config = dict(
    d_shared_expert=64,
    init_std_router=0.00692,
    tie_embeddings=True,
    init_std_o=0.0,
    optimizer='adam_atan2',
    beta1=0.9,
    beta2=0.95,
)
Below are experts of layer 4 (counted from 0) of a mixture-of-experts language model. Rows are named router (the router's row for the expert), gate (a neuron's input weights, with its number), up (a neuron's input weights, with its number) and show model dimensions 0-191. Each number is 50 + 12 x the weight over its row's rms, rounded and kept within 0 to 99.
Before each expert's rows: a language model's description of what the expert responds to. This comes from a sample of Wikipedia text that the model never trained on.

# expert 46
Single capital letters starting a word, often after an opening parenthesis or newline, as in (Dutch, (Evangelistarium, L(ivedo), N(ZL).
router:74 53 99 58 48 48 48 46 45 48 52 53 39 42 46 51 53 56 67 34 44 63 55 53 61 37 44 63 40 48 33 55 62 64 43 45 42 58 37 46 72 73 59 58 50 40 57 47 42 51 66 29 45 58 48 60 46 39 49 43 44 48 56 54 68 45 61 48 48 39 61 54 70 38 42 60 47 51 68 41 63 76 41 72 80 54 54 61 55 41 42 49 50 42 54 59 48 55 51 35 46 39 48 54 46 26 30 63 50 42 48 57 42 57 54 48 37 43 38 52 38 38 31 64 49 45 32 37 70 38 55 57 62 50 40 62 67 42 25 46 35 59 47 52 67 50 54 14 55 59 53 55 50 45 53 68 45 47 67 51 55 48 56 39 78 38 73 41 58 51 47 46 57 69 47 48 64 32 58 59 55 70 57 75 37 46 58 68 57 62 53 50
gate1:39 46 39 34 56 49 63 58 59 41 57 47 33 39 49 37 45 36 50 45 56 40 70 31 54 32 45 56 38 44 39 57 18 38 75 52 44 50 56 77 24 37 44 40 40 44 47 58 26 45 26 57 49 36 55 49 42 53 49 53 34 60 55 66 56 57 50 52 44 53 50 50 44 65 76 48 43 30 53 57 22 68 62 42 38 39 39 49 27 39 54 63 57 54 41 43 56 57 48 52 77 53 38 63 54 46 31 82 51 40 35 64 53 70 55 31 57 52 55 24 71 57 50 61 57 36 54 43 56 56 42 33 43 40 41 39 51 56 39 65 51 51 67 55 42 47 67 61 32 28 32 70 50 52 41 42 38 36 62 41 77 49 62 61 53 57 50 54 38 50 35 57 62 59 55 58 63 30 69 28 32 42 57 36 45 48 37 45 49 52 46 37
up1:49 52 58 43 45 61 61 69 49 40 57 34 46 47 64 59 75 60 35 54 49 43 75 49 43 46 34 42 59 38 51 47 60 63 35 43 46 46 82 22 48 70 43 22 46 37 46 53 45 34 59 55 33 74 72 58 64 52 38 44 46 44 70 48 46 33 35 49 51 60 61 59 39 60 77 42 55 54 55 61 54 65 41 54 43 56 43 51 44 59 54 31 45 55 73 61 55 56 54 64 57 29 32 68 34 56 52 49 29 51 56 50 81 71 46 40 45 53 46 60 30 37 44 57 65 52 54 41 43 43 66 50 21 26 53 58 54 55 48 67 39 51 62 33 57 51 56 45 46 54 38 58 43 33 53 27 49 56 56 50 63 42 89 48 56 43 44 41 54 52 55 68 49 35 45 69 56 44 71 55 48 57 34 51 57 45 67 37 47 54 62 32
gate2:40 49 39 42 41 49 50 63 45 46 37 45 49 38 75 55 64 44 37 45 56 35 37 62 40 36 39 50 64 58 76 59 63 57 57 35 43 54 35 57 53 17 39 57 55 44 53 45 39 48 38 73 49 62 43 44 43 52 63 57 63 52 48 69 73 37 50 43 62 30 30 41 43 57 43 41 42 57 35 43 49 61 69 54 46 39 51 52 67 64 66 64 19 42 43 54 32 50 23 67 54 55 45 36 60 40 44 54 44 69 51 46 61 60 52 47 63 49 48 38 53 59 40 40 32 54 66 55 58 68 26 50 42 48 60 21 59 55 62 29 51 34 69 37 37 65 61 41 75 21 46 78 55 33 63 44 47 51 58 43 49 56 49 63 49 58 38 52 56 43 58 32 62 55 69 56 31 56 41 62 61 62 41 39 53 40 26 28 45 44 37 44
up2:54 52 49 63 33 47 31 47 48 51 58 41 64 52 18 34 53 62 53 55 23 73 51 62 30 44 45 42 54 44 34 36 43 54 31 38 71 68 77 50 63 62 43 49 49 73 50 54 71 56 59 39 33 51 38 41 52 43 32 65 71 46 28 31 45 48 50 55 43 46 52 51 55 49 67 59 60 25 58 52 54 50 52 54 42 57 44 33 51 49 53 50 85 39 65 40 76 59 50 58 33 46 63 56 62 69 52 40 43 44 24 53 41 55 49 50 58 41 48 47 54 44 73 59 70 62 66 50 58 18 57 38 60 67 32 63 50 42 43 82 52 40 53 48 55 48 47 48 51 65 71 43 40 43 53 42 45 63 47 41 25 55 40 39 44 30 63 48 44 57 45 34 52 65 55 61 68 56 57 53 50 53 62 59 52 56 61 55 46 45 46 78
gate3:42 62 34 63 55 78 49 45 40 71 33 75 48 46 31 47 19 39 56 61 37 47 51 49 50 62 60 63 67 54 52 37 54 38 47 59 45 62 58 75 58 57 42 46 38 53 31 52 55 55 34 46 52 42 70 51 72 49 73 47 46 37 55 53 44 53 42 51 30 60 79 47 62 62 62 50 45 35 57 53 63 65 31 59 43 61 51 56 22 50 48 50 34 39 37 37 63 61 52 62 38 53 58 57 68 77 56 61 55 37 25 59 78 26 45 39 45 47 45 39 52 81 46 57 62 51 52 56 49 53 36 31 39 44 57 56 50 66 65 53 48 52 32 50 71 44 44 43 58 39 52 58 33 65 45 44 50 63 60 54 49 58 53 49 46 55 31 58 38 54 56 62 67 44 54 54 38 49 55 46 28 37 24 21 61 54 55 50 60 50 68 67
up3:29 41 55 78 34 60 46 67 54 62 49 51 71 62 54 52 37 42 76 63 54 45 59 38 47 53 71 53 57 45 42 61 38 39 44 41 50 55 68 47 55 44 61 46 41 68 78 42 21 67 53 39 41 30 50 64 23 50 72 61 33 44 66 69 38 61 56 70 47 53 47 61 44 47 42 40 32 50 50 63 39 56 62 75 28 60 49 64 48 59 56 39 51 32 52 52 27 49 48 59 45 48 74 64 61 65 57 52 50 54 53 54 53 54 60 53 50 44 51 29 54 58 39 43 55 54 67 34 60 45 54 56 39 69 27 36 50 42 67 58 48 83 35 41 37 55 62 53 43 69 53 21 63 48 39 44 60 70 45 46 40 46 46 47 39 50 48 52 62 55 52 48 43 68 41 45 61 58 33 63 39 63 38 59 53 72 42 41 65 74 41 42
gate4:51 49 46 51 23 45 70 51 19 65 46 52 30 58 54 33 49 27 64 33 69 44 47 50 51 33 30 22 66 78 83 57 40 31 55 57 62 80 44 45 38 54 48 45 63 33 39 64 50 51 54 56 58 55 57 47 58 49 48 56 48 57 46 54 51 57 49 74 50 51 66 42 56 48 38 29 62 63 40 46 44 47 47 49 59 37 43 55 47 59 63 57 37 56 51 43 57 38 41 59 48 80 41 46 49 64 15 67 64 43 58 71 46 52 41 58 32 32 39 40 43 69 59 56 38 41 53 11 65 55 58 74 52 48 44 30 56 52 58 51 47 42 55 53 32 59 50 50 45 61 57 41 38 66 47 41 52 42 59 46 45 56 37 49 47 57 45 24 67 46 55 51 42 66 39 48 36 48 43 33 49 41 54 45 50 53 49 25 67 47 57 61
up4:44 41 47 48 58 48 69 61 58 28 52 42 38 55 49 46 46 35 47 77 56 65 51 48 45 42 44 37 58 52 46 58 65 52 57 60 46 59 39 52 75 45 57 41 40 47 68 57 64 67 74 32 57 29 46 58 66 49 54 56 44 39 42 34 49 49 25 76 77 52 57 55 60 32 62 64 52 60 28 60 47 46 47 57 46 34 60 49 49 64 53 48 37 39 38 20 33 42 69 50 63 56 53 50 37 36 66 30 43 59 42 65 48 52 62 41 41 66 31 57 42 46 42 49 31 39 79 35 68 31 68 62 41 49 60 55 67 55 64 56 57 64 55 58 29 56 42 31 42 65 62 35 35 25 64 47 59 48 62 62 35 57 57 48 55 53 58 38 54 62 58 51 48 46 50 73 61 33 46 49 48 46 34 47 67 28 49 32 60 51 53 79
gate5:21 61 27 45 30 47 42 66 43 55 44 58 58 45 59 53 71 43 55 46 57 48 46 72 47 55 36 46 70 57 54 52 40 46 44 66 45 22 47 59 46 49 43 52 38 69 66 55 56 24 46 40 58 49 66 43 56 69 57 59 55 53 42 58 40 48 57 56 51 71 51 79 55 50 47 59 36 57 76 53 36 45 50 71 51 42 60 52 34 48 53 72 55 49 43 30 29 64 50 55 76 59 72 63 62 65 77 33 59 63 41 43 45 63 59 57 55 59 59 33 54 39 54 45 63 49 67 31 57 48 60 18 40 61 60 53 33 38 55 37 65 44 55 43 55 42 66 39 43 41 42 41 46 47 34 48 52 54 51 68 42 69 34 51 60 62 49 38 45 69 71 23 55 38 49 56 59 61 36 49 27 56 61 38 30 50 73 57 54 58 54 51
up5:34 67 45 59 34 30 47 56 30 32 59 36 62 59 42 57 53 39 40 61 56 24 40 38 70 46 26 43 50 67 35 30 68 46 52 47 49 55 60 46 63 60 56 39 30 65 52 39 72 48 73 46 44 40 49 63 78 54 73 53 41 40 55 54 30 54 53 36 60 55 37 33 36 47 48 61 47 65 51 68 45 33 44 51 57 55 54 49 50 61 74 56 54 66 45 59 43 51 36 63 80 34 18 28 49 37 70 43 61 46 58 37 47 49 43 54 41 54 41 66 46 26 33 47 35 47 56 53 52 60 62 70 45 51 40 49 65 55 52 51 43 65 33 53 45 42 62 66 43 34 70 66 46 45 46 50 52 46 58 38 44 43 52 54 52 41 34 45 36 20 39 72 54 31 35 53 50 36 30 49 54 48 40 38 39 55 46 35 43 30 38 57
gate6:40 67 49 51 23 68 57 24 44 36 42 61 41 63 65 39 60 35 61 43 74 44 38 45 46 44 60 59 42 55 49 52 59 40 39 50 25 30 43 61 68 36 31 36 37 51 49 69 44 43 50 61 67 29 57 25 39 48 43 58 59 61 42 28 62 33 54 39 75 36 49 70 53 39 66 52 54 48 59 61 54 49 38 47 41 49 75 44 46 57 52 57 45 34 43 48 45 55 49 62 46 62 48 51 58 45 32 46 63 58 42 52 26 36 68 45 40 35 31 41 53 52 47 37 56 60 27 52 65 72 70 43 43 39 68 39 72 44 28 52 41 57 54 43 43 51 52 44 51 35 57 51 50 21 63 54 52 56 57 66 72 78 39 44 42 61 65 43 46 33 37 46 44 61 56 67 60 63 57 33 46 47 55 34 45 54 57 48 82 53 49 59
up6:54 41 48 55 35 52 44 53 83 64 45 43 50 67 41 40 60 35 60 39 52 29 57 39 57 51 48 54 36 50 52 35 48 39 58 41 48 52 66 30 55 41 42 38 55 37 52 57 39 57 57 71 48 53 33 37 49 53 59 42 67 38 71 55 48 45 42 40 60 45 54 40 55 55 24 56 57 53 54 55 75 65 60 64 54 46 45 54 68 53 51 54 64 37 67 65 34 23 57 60 58 45 37 57 30 64 44 44 49 45 41 23 45 57 26 70 39 59 48 48 42 49 50 62 24 59 53 70 44 52 52 36 44 49 57 60 31 57 49 46 45 39 22 74 51 79 71 56 45 58 36 52 58 33 66 55 54 54 33 29 41 48 56 54 57 57 37 42 50 36 28 58 56 29 40 73 54 27 48 67 59 71 61 50 35 33 52 53 53 43 59 18
gate7:46 48 49 46 54 54 07 55 79 29 75 56 48 58 27 32 51 48 57 33 49 51 52 67 42 56 22 55 55 63 61 65 48 33 54 61 58 28 57 52 38 32 65 54 65 63 37 45 50 29 47 53 46 48 38 48 54 65 57 48 58 36 88 40 39 63 51 55 48 41 41 48 61 49 62 57 62 53 49 65 65 63 54 42 50 44 53 67 65 62 25 44 35 45 49 47 63 55 52 57 62 64 36 47 43 48 64 54 44 57 42 68 29 46 35 77 44 26 27 46 31 51 50 45 65 52 48 64 26 46 50 49 41 57 61 54 56 42 50 61 43 51 52 68 33 67 54 46 59 43 38 66 40 40 53 53 48 46 56 45 43 66 61 46 57 67 39 44 61 41 51 32 78 49 36 55 55 56 68 58 54 32 54 53 76 50 53 52 66 65 52 38
up7:33 62 56 61 55 51 33 41 73 32 69 51 49 63 40 34 37 49 53 35 52 50 59 56 40 47 25 53 48 43 63 54 45 40 54 39 30 48 36 45 55 27 68 56 52 68 27 59 33 44 61 50 55 57 33 36 47 57 53 23 45 52 45 41 44 46 59 45 44 48 62 48 52 46 81 66 59 52 51 59 63 46 58 60 50 43 38 50 51 50 34 44 48 58 46 40 65 46 56 55 64 52 52 31 54 55 57 64 31 63 35 59 58 47 37 60 56 41 36 39 72 54 55 54 57 66 57 63 30 46 28 47 53 55 55 61 59 44 35 54 18 10 49 42 50 53 39 55 47 49 65 37 73 35 61 53 81 61 68 56 54 43 54 44 34 56 52 37 47 35 66 49 43 62 51 45 53 43 78 55 63 79 63 63 57 56 38 68 61 41 80 55
gate8:30 66 61 58 52 44 42 36 61 38 56 39 47 52 44 49 45 38 73 41 62 32 54 46 46 45 53 49 46 41 41 46 42 42 57 60 49 53 41 79 38 52 50 63 51 38 17 48 35 39 58 51 52 70 61 35 31 52 49 38 73 21 45 60 36 42 58 63 49 46 52 45 44 54 46 21 48 38 70 59 44 54 50 74 44 70 37 57 50 55 32 53 26 38 50 31 51 60 44 59 54 42 46 68 40 47 57 52 50 60 48 43 54 26 39 33 48 24 53 53 58 55 54 37 49 39 65 58 39 29 28 57 50 36 68 60 61 66 65 46 47 26 52 42 37 30 57 41 63 32 33 57 44 40 70 44 43 59 63 44 43 42 34 46 28 59 55 88 66 50 48 50 44 26 47 71 45 41 63 59 47 42 60 53 48 50 59 43 51 57 68 57
up8:52 18 45 27 48 52 49 62 31 27 58 48 59 44 38 71 70 49 30 62 52 63 59 46 63 55 77 53 45 54 59 57 69 64 47 49 58 61 27 57 30 40 73 23 42 46 33 67 33 64 38 57 35 37 54 46 57 42 48 33 43 50 48 54 30 41 51 50 48 58 68 47 37 44 49 46 55 44 39 52 41 58 30 37 54 43 55 42 62 42 69 46 68 35 33 38 49 43 47 49 63 61 48 44 41 39 60 46 41 45 62 49 46 37 60 43 42 21 24 62 44 51 36 31 59 45 56 67 53 40 40 35 56 57 54 48 39 41 53 34 58 43 47 59 49 33 50 34 62 44 70 36 37 57 61 54 26 58 43 59 46 34 75 46 30 45 34 50 52 54 61 47 53 44 56 74 63 65 34 78 54 39 62 65 74 50 45 62 53 41 55 52
gate9:60 46 40 45 54 56 60 67 66 51 40 46 67 51 42 53 39 62 64 57 36 32 67 34 51 70 56 48 50 52 62 79 72 76 41 55 62 44 66 57 45 52 76 64 48 57 48 38 61 56 46 47 46 25 39 58 51 55 52 60 33 41 52 45 50 37 49 54 42 48 38 49 34 31 59 41 47 25 43 62 63 39 51 34 56 56 55 53 61 50 35 46 44 51 42 34 44 61 57 65 54 68 65 45 69 50 56 48 62 61 71 55 59 55 47 30 32 42 64 56 51 67 46 42 77 61 24 53 34 29 64 64 59 45 53 48 60 46 47 43 45 47 61 68 61 32 75 58 62 51 66 53 68 60 76 53 39 44 42 57 44 67 48 59 19 69 45 60 61 61 61 58 57 44 66 73 62 55 68 54 44 70 37 50 44 43 36 47 28 42 57 36
up9:52 41 45 40 73 73 56 62 53 37 56 57 51 46 50 60 59 37 45 50 41 38 51 65 47 50 55 55 47 49 41 47 58 47 61 34 61 61 76 68 44 49 76 61 55 61 45 46 73 54 51 46 82 52 41 61 66 37 43 59 35 66 59 49 41 39 55 31 42 40 43 37 37 50 63 66 45 24 45 46 68 54 44 33 53 50 62 54 77 38 49 58 56 62 53 32 40 55 65 55 63 65 31 74 41 50 58 46 53 37 49 69 46 57 61 67 41 46 65 43 64 43 39 38 66 50 41 59 41 54 59 50 75 56 37 73 53 56 66 42 52 49 48 41 53 56 59 54 50 46 54 52 84 34 61 50 44 40 32 50 61 65 59 44 31 75 56 55 50 67 43 67 25 47 72 27 30 53 36 55 49 68 53 62 47 54 37 64 31 48 23 41
gate10:58 65 43 55 55 59 50 41 30 51 47 25 40 49 63 54 50 56 50 53 54 58 59 46 50 64 67 40 23 28 44 44 35 38 67 55 49 76 56 49 66 24 52 45 42 43 60 46 46 40 53 65 59 33 69 74 51 46 63 58 64 66 59 52 35 33 48 19 53 60 19 53 62 37 70 66 53 34 41 56 39 57 31 38 52 42 53 49 42 30 60 56 45 52 34 51 39 52 57 42 42 53 73 51 61 46 60 35 43 35 52 46 26 44 59 46 67 63 48 47 47 55 38 59 55 53 62 43 37 35 56 41 55 66 51 24 42 39 49 52 50 43 55 57 43 50 48 70 47 59 48 16 41 25 46 40 41 36 49 47 59 69 62 49 23 52 51 65 36 49 59 37 51 39 43 56 41 62 31 26 52 46 47 33 84 51 38 51 62 53 55 55
up10:37 57 39 62 31 43 59 46 60 60 39 66 58 36 40 52 64 38 55 67 61 40 37 61 41 65 70 34 63 56 47 43 54 54 63 51 30 21 30 40 62 45 46 62 53 46 47 47 32 48 45 40 42 61 20 65 24 39 44 48 48 57 39 49 46 77 54 42 31 47 53 44 56 44 47 23 31 37 69 53 65 46 39 52 61 44 48 56 51 59 42 50 68 54 58 61 39 41 59 59 49 62 69 63 64 44 69 59 41 42 17 48 36 51 43 36 36 32 40 43 44 47 63 54 60 51 78 52 57 54 50 64 47 44 41 49 55 42 53 45 52 43 44 56 28 44 53 59 42 31 40 45 43 31 27 52 48 55 63 29 35 28 53 35 38 60 55 36 39 76 37 51 55 69 46 23 35 58 50 45 59 42 67 48 54 50 61 34 29 67 41 43
gate11:37 61 38 30 53 42 42 52 47 58 13 58 66 35 39 47 70 46 50 36 43 45 41 55 47 48 54 46 30 71 28 69 40 52 46 56 27 57 48 53 56 52 43 30 66 59 46 26 35 36 36 38 37 53 46 41 67 60 42 57 59 57 31 39 41 48 42 42 39 49 34 41 53 50 47 62 55 41 42 52 47 60 36 41 57 70 56 44 58 49 56 57 69 58 48 44 64 53 36 49 32 61 44 54 63 37 68 43 72 61 39 71 51 32 30 65 63 50 37 53 59 69 66 44 54 52 56 71 51 55 51 40 46 52 39 63 61 61 58 45 58 54 54 59 39 70 65 37 47 35 39 62 34 36 56 74 61 41 55 50 42 61 82 55 42 45 40 38 43 30 44 73 31 47 61 34 56 50 62 64 63 25 39 44 31 51 52 49 33 31 31 64
up11:73 71 40 59 38 57 51 54 41 56 36 63 29 52 46 60 26 29 60 43 58 74 69 38 42 35 52 60 60 43 67 53 59 42 68 63 66 27 52 48 30 66 43 51 31 54 49 70 45 50 54 54 72 61 49 62 68 51 39 58 68 57 56 45 57 21 56 49 63 40 49 56 65 52 59 46 55 52 64 53 66 48 51 59 45 25 62 48 49 51 65 65 63 59 48 44 44 48 65 50 58 63 52 48 44 68 60 40 38 55 36 44 66 66 50 38 46 52 60 43 55 66 53 57 52 28 17 50 47 47 44 67 67 45 58 65 48 45 55 63 58 39 50 39 58 62 34 64 32 55 49 36 68 44 32 61 40 42 60 62 64 71 54 53 50 21 64 45 75 59 47 38 36 58 68 60 47 55 64 37 28 53 34 41 77 38 56 43 47 40 45 49
gate12:54 53 49 59 45 61 60 53 39 54 76 68 63 45 46 40 55 69 65 50 38 51 45 48 40 39 67 46 69 67 59 58 43 54 83 54 43 73 39 38 45 45 64 50 61 56 49 32 25 52 40 80 62 57 50 65 64 65 37 75 67 52 56 36 38 58 81 55 50 56 42 38 48 44 52 37 38 43 55 56 59 56 48 47 34 74 41 59 62 48 57 50 99 56 53 49 58 47 46 57 43 55 53 45 51 38 47 51 29 24 47 45 39 44 35 46 41 54 30 49 55 61 55 38 61 36 71 38 42 58 37 43 55 60 29 64 45 54 56 55 57 47 44 46 37 67 42 61 38 70 59 45 62 69 38 52 50 41 61 33 57 51 58 50 46 56 43 45 55 29 64 59 54 60 36 40 39 38 70 58 51 44 37 30 55 32 40 45 30 46 46 58
up12:53 59 47 38 17 39 62 29 27 63 78 51 44 44 55 70 47 69 59 60 55 54 55 53 38 55 52 41 54 65 50 43 36 30 76 43 50 71 50 40 63 61 58 57 53 42 34 34 34 49 46 58 39 72 28 53 37 41 58 57 49 48 38 66 57 53 58 35 57 60 57 30 54 60 51 19 53 68 42 52 39 53 47 44 70 56 44 39 60 30 52 64 55 57 36 44 55 46 51 56 53 58 46 50 28 63 20 44 45 28 53 43 45 45 35 44 42 43 43 41 44 61 48 51 64 47 54 61 27 64 42 54 60 57 40 52 59 64 49 50 64 59 51 42 52 32 51 50 45 62 54 49 53 38 35 24 53 31 56 46 63 27 49 53 51 38 34 70 52 17 35 41 51 60 60 74 31 55 59 52 57 50 43 36 44 29 31 53 51 28 29 48
gate13:37 32 34 66 42 63 44 43 59 34 42 51 68 40 54 52 53 39 40 74 53 52 58 36 53 66 63 47 61 57 57 43 46 33 33 35 37 56 54 61 36 34 24 57 42 55 74 66 62 43 61 39 45 35 35 60 31 41 50 38 36 44 49 40 46 76 45 64 56 40 52 44 53 40 40 32 44 56 31 51 61 45 35 62 38 62 33 45 41 48 72 59 58 44 58 41 38 61 47 68 73 53 50 39 45 74 44 54 64 36 39 49 47 33 60 22 43 58 35 48 57 46 58 25 62 53 66 39 54 44 63 66 33 41 55 36 39 61 37 46 51 50 38 42 60 33 42 56 37 55 58 37 32 62 41 32 39 37 33 42 57 43 61 55 51 40 44 67 65 29 58 32 38 31 45 61 64 46 52 35 39 60 43 42 60 40 32 53 36 23 61 60
up13:55 59 43 43 66 64 44 63 52 53 37 50 43 53 30 57 49 38 40 40 50 44 34 45 67 56 48 50 35 57 54 56 40 33 59 61 61 67 47 73 54 49 62 40 38 72 52 51 42 54 56 40 61 37 43 50 54 52 51 60 65 52 28 54 58 24 54 73 49 62 49 76 48 18 60 32 50 74 43 59 60 42 53 55 27 65 70 50 60 57 69 72 46 35 39 69 56 54 49 67 54 42 42 53 37 61 47 63 43 37 31 44 51 60 50 50 47 74 35 35 37 36 51 39 42 59 65 43 69 43 61 43 51 58 59 65 63 76 61 48 30 45 47 42 59 47 10 43 31 47 71 53 46 48 42 65 65 46 35 44 36 39 58 51 32 34 44 55 46 49 69 43 35 27 25 39 40 48 41 46 62 69 56 40 47 64 41 45 42 52 50 53
gate14:67 53 38 64 49 14 66 68 27 40 54 32 71 52 53 35 49 53 27 53 40 54 41 50 43 58 40 47 32 38 58 55 65 35 54 49 55 44 57 57 63 60 46 44 44 58 61 65 43 56 36 21 36 22 63 72 46 59 30 44 46 71 58 73 53 42 49 77 48 55 52 43 39 47 59 50 39 54 52 63 51 51 56 57 40 32 37 46 35 63 42 50 61 44 40 59 42 54 49 52 61 68 32 44 31 66 58 52 70 26 68 61 55 53 36 49 53 50 49 45 39 69 64 51 52 45 53 41 48 77 77 62 38 35 62 39 44 46 48 58 52 54 77 30 50 46 48 64 69 71 62 58 27 38 56 31 51 59 49 62 61 57 37 65 53 52 45 55 37 54 44 57 69 40 56 47 45 66 49 29 64 37 54 44 58 37 36 49 51 40 38 36
up14:57 35 54 55 46 14 57 73 34 51 59 37 56 35 45 40 59 67 43 52 54 46 53 50 61 57 44 45 54 59 31 57 58 49 32 47 57 59 46 45 50 63 61 40 56 30 64 58 58 56 55 42 47 74 44 46 57 56 34 61 51 63 49 40 63 30 51 63 35 63 50 56 47 50 51 65 48 58 40 41 56 41 68 43 71 78 54 58 57 47 62 62 80 53 39 63 50 46 27 48 66 36 65 59 48 67 63 50 47 47 72 53 42 43 44 56 42 27 38 62 47 65 65 26 36 39 62 68 27 39 48 46 48 54 59 57 62 71 42 39 42 49 51 36 43 39 62 62 73 59 57 49 43 37 59 60 47 76 63 40 52 51 48 53 40 58 26 42 53 42 48 74 72 52 63 55 73 35 58 53 56 76 67 61 29 36 47 47 38 34 29 58
gate15:61 60 49 65 80 48 57 37 42 40 39 57 42 65 55 50 49 50 48 26 45 73 28 63 68 43 68 66 48 39 52 52 49 55 40 35 60 47 38 43 64 45 30 42 49 48 55 71 42 56 46 57 39 56 47 37 55 63 48 55 55 48 44 46 39 54 41 71 57 25 47 57 53 54 52 41 50 50 59 61 37 35 40 69 59 50 40 67 51 47 43 39 70 54 52 46 31 45 23 43 42 60 16 31 54 56 61 37 45 56 52 26 61 57 73 30 40 55 42 37 50 40 58 63 48 43 36 55 58 73 48 55 36 30 35 49 35 70 68 29 47 58 36 34 55 47 28 60 30 44 42 64 58 83 23 41 34 59 55 43 51 36 59 51 46 50 53 59 41 42 65 68 25 38 53 54 60 64 69 35 63 47 50 53 42 56 53 36 58 46 54 64
up15:37 36 40 56 71 48 48 44 46 49 44 48 57 55 46 47 46 66 52 49 50 41 36 54 58 53 66 67 55 72 60 48 53 48 50 55 40 64 52 44 37 43 49 18 49 36 49 83 64 72 36 46 59 56 42 80 53 63 77 32 31 47 42 44 50 51 45 67 69 40 53 43 53 47 36 45 50 53 58 49 64 52 38 53 37 39 55 49 40 30 49 32 46 36 36 48 55 34 67 41 43 22 44 32 37 44 50 61 37 54 59 68 74 44 40 46 52 38 49 68 42 54 37 57 29 48 70 57 50 63 56 34 36 67 37 43 44 43 34 56 48 45 36 32 60 65 40 62 57 54 56 36 60 46 41 55 44 58 26 62 62 76 63 67 71 30 32 41 55 38 50 59 59 33 76 39 49 49 57 66 60 40 50 39 49 49 21 39 67 47 47 39
gate16:31 52 31 48 41 59 60 62 65 49 53 44 49 45 55 48 27 58 52 55 53 55 47 47 22 53 50 44 60 59 56 45 50 44 59 25 45 41 69 33 49 48 60 52 47 64 34 54 60 47 47 36 34 63 59 48 38 46 60 45 47 63 28 34 39 51 25 48 62 66 45 52 58 33 36 38 40 30 37 39 56 24 60 52 47 38 64 27 67 34 52 68 52 26 51 33 64 37 51 61 57 47 68 52 70 79 48 46 78 46 21 54 42 61 61 58 56 36 52 54 49 43 53 29 36 47 53 50 26 46 52 70 47 53 57 58 57 54 50 53 55 48 38 42 45 45 30 63 45 58 61 33 20 56 46 66 42 45 40 63 60 41 46 61 39 37 51 33 54 51 56 35 39 60 58 66 63 51 21 38 39 32 69 49 76 53 60 50 59 46 33 42
up16:36 58 63 43 37 35 65 44 62 54 44 50 52 57 52 40 81 33 63 54 72 61 63 61 45 53 54 61 44 65 45 53 64 58 38 47 39 36 53 56 47 34 52 61 48 32 54 39 78 60 64 75 65 29 54 49 54 66 54 56 58 52 56 46 68 45 51 63 57 49 43 55 69 42 55 50 40 71 42 57 42 61 40 67 60 36 28 55 46 62 50 58 31 42 72 45 27 40 39 36 49 44 43 34 47 47 35 61 29 80 46 59 52 48 53 54 38 54 45 48 55 53 57 53 60 45 55 54 52 69 48 44 49 65 36 62 27 61 52 46 59 48 36 59 40 51 55 34 40 58 53 53 65 41 64 28 41 45 69 34 44 29 76 71 68 50 39 47 52 37 52 71 21 73 68 38 31 57 50 58 57 67 63 65 44 23 52 50 43 66 49 54
gate17:50 45 49 44 61 51 34 39 59 34 35 71 35 29 57 50 33 67 48 20 37 56 29 44 39 44 67 67 33 51 51 42 38 78 63 52 58 40 66 45 29 54 44 44 45 61 40 72 64 51 34 61 62 24 46 49 57 55 33 67 42 54 59 52 73 38 62 54 66 34 59 56 40 57 53 55 54 46 50 46 43 29 67 51 53 41 59 37 51 48 56 81 46 51 75 53 45 59 40 54 47 49 44 37 40 60 37 39 48 64 66 59 62 48 46 49 59 46 56 55 53 63 30 52 54 56 57 44 56 47 41 73 40 41 53 62 52 51 33 36 33 44 52 45 37 37 35 52 48 44 44 56 68 63 37 64 56 31 35 41 53 36 23 52 35 59 73 48 24 34 47 46 57 20 32 33 46 53 72 42 45 46 59 48 57 52 27 63 66 51 51 46
up17:43 52 53 53 51 62 62 46 55 62 36 36 44 53 75 42 51 34 64 51 41 35 48 44 64 45 64 41 40 44 47 29 49 44 47 35 45 45 34 53 63 36 56 35 68 59 46 44 59 60 52 51 67 46 38 56 55 44 30 55 61 47 36 62 50 38 29 24 68 57 66 43 60 49 31 60 55 58 59 85 45 44 68 39 42 34 47 20 86 50 35 42 31 31 56 41 47 46 36 59 70 60 55 63 69 55 42 68 31 49 61 59 69 37 66 45 36 57 58 61 76 54 35 48 45 58 42 56 72 32 42 63 45 30 65 57 56 23 58 36 47 40 55 53 42 51 41 47 49 58 41 47 54 82 65 72 56 45 37 52 65 41 57 63 34 57 50 64 49 63 58 59 47 61 58 65 49 73 48 39 58 51 51 57 52 54 54 62 49 51 56 47
gate18:65 40 39 35 49 44 56 35 46 48 44 53 75 49 39 46 57 44 36 67 40 78 59 43 52 32 48 41 58 48 49 68 39 56 43 52 50 42 51 58 53 66 54 43 52 37 42 67 56 40 61 55 51 46 48 32 59 56 40 56 42 71 29 54 48 41 64 57 45 39 41 40 36 55 73 54 66 53 64 51 64 46 55 53 50 44 59 41 67 71 59 49 26 63 58 67 60 58 48 70 54 35 42 41 39 71 49 62 62 43 40 22 82 38 58 37 50 52 39 51 48 71 42 32 69 30 28 44 53 35 54 43 63 39 70 53 59 50 41 53 47 68 48 35 55 54 44 37 42 36 43 16 32 73 57 57 46 43 46 54 45 66 40 41 50 33 55 58 75 63 70 47 69 25 39 59 76 58 39 51 57 39 30 40 51 53 58 44 56 34 56 33
up18:48 76 48 32 52 31 68 53 63 60 36 56 63 19 34 45 62 43 52 69 42 74 60 50 63 54 42 41 56 68 50 59 43 51 40 62 37 47 65 43 46 41 55 32 69 66 51 50 60 29 48 69 18 59 46 50 53 49 53 50 51 69 39 49 47 54 60 35 37 37 30 29 62 54 55 60 41 45 48 35 63 46 32 54 41 48 40 53 79 48 52 42 64 50 50 57 48 41 53 44 68 40 67 57 31 53 66 68 59 51 57 44 49 65 34 42 58 53 45 54 40 62 53 35 31 41 41 62 36 32 46 73 56 49 36 57 42 62 45 58 49 68 49 43 45 58 76 72 43 66 42 49 38 54 43 47 57 42 76 49 46 59 60 30 52 46 63 63 56 66 46 57 36 49 55 50 60 51 44 46 43 22 34 50 30 49 37 40 42 22 20 44